python train.py --normalize_top_k=false --balance_loss=0.00232 --lr_router=0.000736 --head_dim=32 --vocab_size=4096 --norm_place="out" --norm_eps=1e-06 --init_std_qkv=0.0453 --beta1=0.95 --lr_head=0.0089 --decay_fraction=1.0 --z_loss=0.0001
Below are experts of layer 6 (counted from 0) of a mixture-of-experts language model. Rows are named gate (a neuron's input weights, with its number), up (a neuron's input weights, with its number) and show model dimensions 0-127. Each number is 128 + 32 x the weight over its row's rms, rounded and kept within 0 to 255. Numbers have three digits each.
Before each expert's rows: a language model's description of what the expert responds to. This comes from a sample of Wikipedia text that the model never trained on.

# expert 52
What it handles: Adjective and participle suffixes
gate0:111149195182122119144119131129151090212119176177121114051103139135087117138133131137151132178095146174084183119121128170108123116167161116133169076126104154155116156159205148069151108112108099129099117174145121130148153188142083128148147113177119118106112116160141136101081148189125093122120095107173201136190186131091153154139158135113153155143161168111124122109107115170184083097198
up0:125086149132086096139097074092133125154083161137131151102146169084125135113108197140100169115097104101036162192100185112148156112115122142124125137089095151091127155116146124148136155135127096076121140167110087103150120122122131062190151088126137151027157181157095150141084157137176109155101113155103132138139133128159125092133185205167155116144153107143084202160091091158145136136092

# expert 10
What it handles: Table cell separators
gate0:076124135113094127114178167106102077133147131169084065107133093174177149128158174125125108102197129151144120157085140079123117143169158141117172167162132106197145164118141178134068132149156150114073176111134146136139112135099150091133160182089131114137149118104106196091148190095166169180139094161146165067114130112083114153120139113179127136059184178158134114098149141108131092159073
up0:143162092120136123165174152191140164099148157155183123066112069161108163134177118072125060154159134169124105162129163171125110098130157112139161086144138070135073103089127138119165123173079110105138065149159130131104171140109101176096110147119091174136105099149143112080163156175164086153149131162166165125154097133121036085122163097160101083160106101143128059118111157080128114154118

# expert 19
What it handles: Middle syllable pieces
gate0:158139148145132074106134128111123081136098096169179159082111140178085075126061152076146143163118132127133143172161169146128132097135083171109154073157138130111105184142163199165160134188102087114112101092120110114091071119104150094126103195120110140139139130123130108111119144097110144121130151110146106084215117137107153168212127137123082121157141108132076091175147044184126126161086
up0:113146162163126107102104149139092185130078121113072170099097113151055141120082120072084085120149127147156075146106042083143156150119158077128149083111165173160164173145139144088143106155098128149124108131133123096113119093114032132103093117164110184126186107168174098141129134112087128092092103114158094156058115140108097105095155141100112082161079091102153109111112135144076134172157

# expert 2
What it handles: Space before numbers
gate0:143155131165126166129145148090081180138113132139114074133184064170145105095109113182103109127126120131138142103202194076185193149155114142132128120109143136130151142145093161120134089118074158079107194175163155109162105061121105092065113165189138178117155114132162134098131183143144146140153101155159113136118149088116162127133153136153185115083128129083155103140170133189083190168117
up0:089153082112070087140083131149088160143182146129106117094060144175137151124192141116174150148151163157154114150112133098129139122118114143144156146158105166081140083165138112113135111110147110132195201164116178202161134134181135122107146120204154198097101111095148148097115126205113078129098112112153112094131168120178073129107185073095125119062154099158139140135145126154134129083137

# expert 46
What it handles: Word-internal t-pieces
gate2:107131120150109080102114128176091105114142126122136160184153126181078089151118124055030109160121093149136144112165073145120146105143182110118155175066106128082153164118091165084119121150102090180084123164152126175136123098089147101145254171133121124108086114133170148144155131119128167144123150130120091164162112189125116134096106123102094081127130111102122113105111117097167094096063
up2:121144173101154125154139137160122177135055170114110126097166143149094146099159174137098097134150155136161137075167156089120130103147136153140108050166146114150092134206165140118108175114138065122173108138090139109107091127138092150108170175184144136105144140162122104129133183144134124056128108120128139124045123177175182114109131137083031146129167129101139074131105152208132159145110

# expert 34
What it handles: Word-internal stem pieces
gate2:122166171083106073133129126145145124132141116174126179126218118141140157160139103201133118150138151106115150156084066115128104201177157155068110086148093136137131100106144132127137135112120073138077140172138082131152136103099144090138169188130088163173191118186092162109133113180146157119145182119129094145117182139184108151128124173143171096123140127144122112132164078087171137060071
up2:180176132171193156115182118151110148123179149096121127109161103111114124095151159132102084155156120153178132144117130129079136121154111088154115098119136101159060100151103138146152155126111144168102089100149104076113029095130118208141093154098142133100147035114130148103140133206125072141094081145108086131144184105134186172094114151140086134194152116171105159149154155154135135140154

# expert 20
What it handles: Word-final pieces, misc
gate0:152056157156106167078135144084089089120160136124114088086152094094098183118178128113103185149182190082123195095118072119098183131140084147144127172107086087140118141211125106128160165177077109081183136147094105131081125137112139076140079188109143127069106123153090076117134123112134113138140152103140148097136116148110141117125146173122183162095178140077136108152115096126137120159126
up0:126137145124083121113051102154130080081134105126065117137117158106107106144083063146143137105115159082113106158159087135165139136109172117157165143129161083085076193111160153180101149134088060137146198131142155102107171162090140127167152168127125133128125132056138123169121124104131138103139105175105171101133076114150134107071108128170152140119141197170065070140106050170132152108124